Below are experts of layer 6 (counted from 0) of a mixture-of-experts language model. Rows are named router (the router's row for the expert) and show model dimensions 0-223. Each number is 128 + 32 x the weight over its row's rms, rounded and kept within 0 to 255. Numbers have three digits each.
After each expert's rows: "raises" lists some tokens whose logits its average output raises strongly, later layers aside; "gets" lists some tokens that make up at least twice as much of what it gets as of all text. This comes from a sample of Wikipedia text that the model never trained on. Tokens count by the router's weight.

# expert 116
router:146162183142094188118123094177130125166139202171114131123136141114090098108070131037056137148063129127137135122115102165138122119064147100169136158109150085110132151113083089125057178150130207111117165094124167116119176129179128098136122133127095079100162110130114118094167123120149135137129145119098116134178141093053063129069126121172090123207134052123112114111164074122108081135110102109091094134113145084088092116098150139105181191131099121087136148170182129154082126188134178147118082094131126147145122148118094131135143127147142122182166107125119202115155111112126069110143137143155128145059107109138181171106118143106045116122177122151169143161134161076130106126119
raises: "s", " of", " and"
gets: "ad", "ment", " Ad", "way", "ation", " School"

# expert 0
router:150151139132092110128145145178149094161199141157142093143141176141092073103169127151164139103117112145194080187080168114130174070076157138118111120139088167128104151141163134160128110131163115137142108105190109066104132200092113188108117139087108139104103129162166099115086167149081138125103189121120171104150130116161137138087149099105080099138132089135113144203155121119085063135101068149108134135108115192089121122156153132038099145108124094057115157135111122179110153129110099096134166107117120153131113096131182211182140108148118174093172128121121166086172200121031163122124118134180120088189112133084117143102133133159119112166119120102123146153113096131088161072150
raises: "v", "f", "ver", "ft"
gets: "e", "a", "la", "o", "u", "ne"

# expert 43
router:177096112155108180123111136154099099114144113110158149113148132129141137046101142129101146106160153216132106140204118130109122125072134090081174104136067099147134151134105123120125135102076107110053154123187111123147109147191182158141177175141145135098112114093101156175174127174179085152157138102174156112120157143109170133154124097108142150135179085129124180122115108140129146131105109130154146095133142119131111175168113104094185136140039128139097099101111129132193077155099131173111069083068109163170156072159085129164141163086161144124096159173088138178182149170058080157168157088179155110098130137117156107167136122138071080093101138056173149096132114160106131108137
raises: "ter", "ting", "ted", "z", "il", "ical"
gets: "t", "et", "at", "ot", "ut", "it"

# expert 51
router:117122133159101117022126117135131173148142192120117115161098204118113161162162140112120131135099142153167133100135135180130141160159112118126152103139159118161143113094085127080127128087140118120093126152114087104097095104115123170107112077069180164179098121078119174149108191078090128108075116149099028140130125175129135106198153176131110161106109140169147117110096143098113097117140121155109196212189176141110137159174153167166141101133133142041094129134065085094126113148073092131131090112150108158141122124117121090170150128149151165149134137178130120173079100109123120093174101136127155095176119081147131077173107101123124100100128168077221085158090131076111118134152
raises: "ard", "id", "it", "il", "tt"
gets: " h", "gu", " Gu", " H", " ma", " b"

# expert 78
router:135106052174033115137125146123120119175138185116094183172141171126116089134138112092119086184150173161130068126087148115111175154144120124191088157184188130159104098137116110152104163137126106159098142130166152104169053113119101143150215106096103134124094100171117134097149141201102093159161125097190103094182111111122146147106165095115084155127125115074124108160099133174088156133117119203147140113152132140132098165102146151134085127114166159090181133090159078092153125166080163123084120161149099131162159135093160181172106129099104124178102109159100125167145124171136104128137109134158135191126146159151110143137063168148111141162093097175157116171148137078071149131051
raises: "iv", "ning", "li"
gets: " su", "'", "el", "il", "al", "ul"

# expert 11
router:143133129058121115128118132108161112074061077137123104093115124124145152151164112134174140145121161112098156132152122135086123132154137120154123090044057107090146152189096114122123108142136116140120186177115113161127175155146126135144091150149135142103152126095124149151092132087109090069144121200083118114063091066133130193118057124123134137094126189102119134142061095161110203118163081076115100168089112123168085143170138112104072072052182080112076098131137101173129175125140102143128116146120142153149081169119155110105099106056065127119171142104147092064163133141098119095084093119128099109215137125111098116077142087111104100097148085083160104166138111104119155148152
raises: "==", "===", "In", "On", "A", "===="
gets: "\n", " B", " C", "H", "R", "==="

# expert 18
router:104102117134135134136081148099093161121119079137120126117108133145103137117106117139114181133094133138128150158142203129120161059163145149158100099126108110134128167129099091145108115141173101140104183093145213200142118123200099073138160120175095124125187163157101106096071159145115075101055128139035159115167140073170129182152164106081099151053098099187092150132088107155104109127138158113120133079095119149117095152183180175149113175139081141184124120085121134106125167068102139150137083091138099135104138138107089114132125226135133135126074087123146164085134104160140172106107130155129114171140099118206111181162084166103123119137103154169156132132158111162110136168073
raises: "i", "il", "l", "el", "ell"
gets: "z", "in", " Da", "un", "en", " Bel"

# expert 22
router:125090123055116115101171171150174089147145171108097187163091133139186133076100097087133100145139178128097127105150125134118070140171143076160149138097135134158115132162124156099154183179075162099089119100137179100156125134190097124166192093086153126146128098169108170151132087104118156115104159155130111183148182127129123169116160165119106128147144096130114130090085138195151141108129154113050179134175139084126112180153130090121218054119126136070126099119114099131149046174128112125134135155118090144151161172139106063145115112145178154150163156162141179115052095147148100108179085204133120099161094124084132075119111151119146107152154179184149117116130147147158106134139
raises: "rom", "air", "low", "ant", "ix", "ron"
gets: " f", " F", " p", "f", " c", " comp"

# expert 41
router:099074104117080160145130152111155117132112121169152138176172139126074125076106089098119126149127052150137134085147125147131113149101151168073142048075147126111102108159041150153071068095126193151078164142125165178100120143136147160169173107147199128154097101084096109141183106149093085099119130083097127097130115130110157186171130140114101151114166092097130157109118124124131100120127149093100149135183168156087149183119125126152162103126104197080132106123102095130100096108129097162080083133153219106207125085158108115161095143103116111083102128166115103182130111115167153142128173168117123141114090125134180165062083115092115187083128135102172070126085117158160150105146
raises: "et", "round", "la", "ain", "row", "lo"
gets: " g", "b", " G", "g", "G", " b"

# expert 28
router:114078114175099162117104151118088112135109100098209176112122165127099136093103081124126111145041105093079137154143168113102150150165143150132125046132128141184109192176146045092117138120135108120151162168195138136057109130162089122134213104115184020104133179169094088106103127145098114130136097134030140150160142102155167134166147136116082148045082101186137104129096127191115101165141146086128168114139158114089158092126114128157105158143088151151113137124126095098147145079083157167104092132165098116092158129135133090143131156130141080133066104129088139124130115109139168151108158166131156148119118166169155135112114130148122129140095096178141103085131153094099145140177
raises: "ag", "ion", "ight", "hen", "om", "mission"
gets: "ph", "z", " Z", "op", "rop", "iz"

# expert 32
router:119107155163089105132079135068164187142121125161150136202128122097096181101126110081129162143115129147141214125165193174085085132102146170115125131140096065131134073117079114132104110109122118158103187151088165158099106167200089144136097124154139121110063102116090166112189114123085061124162067103105089118138154106093144135161158153097204128113166080080113181126141107101119177134141158130105134067186079109108082125123089093130131107158098127116139164083153150118091156107155123157109162092171141123145162154116096139133203156127102167118146145118086143161163117152148161129150205139077153144138064067083129127150172143107177156101167142089164096088140144090100143128145
raises: "ard", "ated", "round", "ency", "ator", "ular"
gets: "g", "v", "ag", " G", "nd", "b"

# expert 101
router:160139138153102153045145099095141097136154104134136137079110135163121122124073132148135097169090153158141163167144135162107150102107134126198093099107115150140083078115177173083200149104057100147081137130159133140165112122057136099161162139112116158123142121063100152172101177138149080085158146149153125185079092072080107101137073101128133097099118126119131104131139128096134125145153106154121165105172181098109102095094106094133166109080124120136114142150103097092101163149108163144127164116175083134105149129116068144160096166144102170167186202168111118101091125141104176098196125076186153081107149168140170168097131164170125144150130159097155112108108039116091162206176
raises: "ck", "un", "b", "der", "mm", "mon"
gets: " co", " mo", " Ho", " Mo", " Car", " Lo"

# expert 66
router:137092171122112120090130092144142181090099139161167085139132169089105181096089111120129190151116181128133168079114036000197111139091100079148155152154137181139132110138110167138052109127186129120172085108157088164107161168104130179170136153123152130151162109122110127136077109099180180157104147150090099144129134121135136155136127129109150123161100150153186142121111108070155124110139081126162081131118129137161120120102090102207121122174135100113182162153139103157108082137116040116171079133173107123103143099155039116121134108116169120101153117147159101190141125109157088165149090160141142121089127116126155164093146120141146086117117098085085190141113142150159112080151
raises: "th", "e", "s"
gets: " ", ";", ":", ")", "—", " ("

# expert 114
router:098147144079152168102131193095125166116086119182174135194178092154072140142109131099132085131130153164155146148119136197119182179185173091113169093142086082147118110106146132069138101101083145150118124053140103174103118115128147206160148095140131132106161110117100105182094141155116124134117190128114129166095112111151138157118108143103129138157128075163140115095147111178110095187175119109175155103129143117139071142172116072054082097120135155129115130158162112180160176105118116156194164119141143133135126161048123090108067089101111131137156184112153067138140064134195162156124096127146117127157114100168133189087155143192115131040101134108139147096148162149116113123114
raises: "|", "-", "==", "Re"
gets: "\n", " Th", " ="

# expert 15
router:171101094130065084132144132173100091148177147113166192152165111165120094062177120132136119165159154176162114145102120151070128149115061127123154096117134091146129135173105117167127137115124120146076178101104145148101126185139135108128136175115097122090165163094162186095098114135102064141093082149162092144087126161081125122159091166137132165081136125138143105129107099123130120116107104147163113150083153112097070096135125081149205091126149113160138129150122161110157085104155126187150062104120105125180186148218143083124141162117125095122129102209138117132150060191129153154120156128094185105142104134081161170223121097100108157086116145114175185138099137162121195162130
raises: "able", "il", "ish", "ar", "ive"
gets: "it", "b", "mit", "op", "br", "ab"

# expert 25
router:169058127180061141150121138148086183143138108105146169127130160103120090078123143077156096118106074148150105107139089150103135111142166145149111099132171133115099215131124121156165155052108098115142130135146124083084108197177133138172092101161165141087128145160160100127155164134061100157167119134109179128170176088163056138094072214082079099135153196075145098130130127168166113142145104145143186134124110123161128108124155107133164074119177086148127137088124149080146172145161111168174142141122105128153143150124111105160163117103174143181089087185173144120154091090097104120189162115143130092110125113086121145087137125141128124102176141193104158061076139148123148177126
raises: "ting", "time", "ted", "her", "tion", "gra"
gets: "-", "um", "'", " 19", "udi", "u"

# expert 71
router:179105147166140119126125139128173109122074130103177118081134134125122187141118119113122155071126116138138144126102128105135118163144154101124096132160126186137095154136051135124125094074091168137158117063118115130118154160135161152193161117072128074066034139107146088138070078170084150124113104114172144143049079094152125132097100080176171165103112175101104105077127109135176127161122174102123167130154121142154107149119132135085100156128126078110132161125157137160172133170170132154123160087097172127132110080088117106023112108143077144158133144162108111105143138109086120144175120117165103138142101096190120136144180119157124139104172052132153183128184165109149046066181
raises: "\n", " In", " The", " On"
gets: ".", ").", "===", "\"", "==", "===="

# expert 35
router:111113120139075160115098140129107154124146126171066138144163140139122199114175158053111091140136137113132118139157075103149076145183158183148187181060192086082183123124099058107136108121091150117162149085123171131131143126163130094121121145108102119123158178152030122104168107112155105121071101102116097147140146133077118114139119146080147150162098129130166120148139104195151224123113132100115128123135142106084099109201094151069098111119129077101092137122133100132149083185163072096137114118160170117176186138107141162120141141152153158141115129114134182152123102144155087092125174151088142109124158145118115057164090072135142067140144140173149137165171159149177104197096
raises: "s", " and", ";"
gets: "ist", "st", "er", "est", " member", "or"

# expert 61
router:129131123098116137170185083126135084130132116169097145091117110129110177155137132164164153080119181163121095162131168143127119122123092156155083170118183125113118164137077120135097180063155172115094124105147159150079098173045131181164132111113167083141155146112143162120097116145151138163072154142082186152184123146108105115082113113141117045098151060133153080152155117164086092139106048104068092138183109174110134106150150110091083157145132093160132104113125135161159142145111148066099155114107069147117088130078098255142120098109109120058147144137189177122145176173139155162134135118088136103162120117087080105159137150099130099095161134107154167115130129174134141141159
raises: "ver", "mp", "ch"
gets: "e", "te", "ce", "se", "ta", "ate"

# expert 99
router:162075144148159204091090148135125138043065156126143102153200143115132145120089079129187186144116121148084074138148073084123111132140190109186113154107133127172110115104125143121099143164110122078139134128098137148148134139071126123135139098138137101128104073095095113163100089166159141126103184145121064065088104101172085099176135148165177155092149096179138103117114101115172154094126128140147197185123085112132124139132181137158100147110165126129149175150162120162138129112188190150126112167124112071129133105123106166078160142170136204163108110118125118149160128094137147187114154041164124118115086060125091120144138092099151121178146114118087141132135112161194198176151
raises: "\n", " —", " "
gets: " |", ";", "|", ":", "---|---|---|---|", "|---|---|"

# expert 104
router:127143121114118140165124131151170077132125174081168095102107103101116179118153167149155125095156132181119138165125162145138127033057145089137140136132088186117135105080086111095131121111148138135127100071153151166115139164218174130142154108158093117217105144178110093172149085105182124081122132142107084099157116082108150147139101161112182169071170143066102171149105129139186119114121122115063100161145182152110094126141138208069135124103092165110123165102127174085196153182087167085112098111135120170134110136135115136132183151119102170163128132150124131173095093098094117141123041102097141121166142148137101093137134132080062155096136111154103084106087158154138095120156
raises: "ter", "li", "ta", "t", "st", "ly"
gets: "ve", " Man", "man", "ver", " In", "me"

# expert 17
router:169166166159085118149152096136140145093220100168134107140098153149116133106125109156115185151063072169160093174087123164077176161141136146145133139175069112131169087105096142188113132127086177167134118090179124139109174077077137131135086107126143122120141100069136154120147193169142102180134040099107150178102163135107120125132099131114183169161129111087150161160099119109172151127141073124121130082142136222162119115105136111109168098095100120148153173153146112200162135131118191102133145129151112151164113163061127109137112081054154147131138086150177075126124098142125156123107128139117088141102145104103103154094176088155149176089193086104128080090120143124120075146145
raises: " from", " of", " in"
gets: "y", "ation", "ci", "hy", "ence", "ing"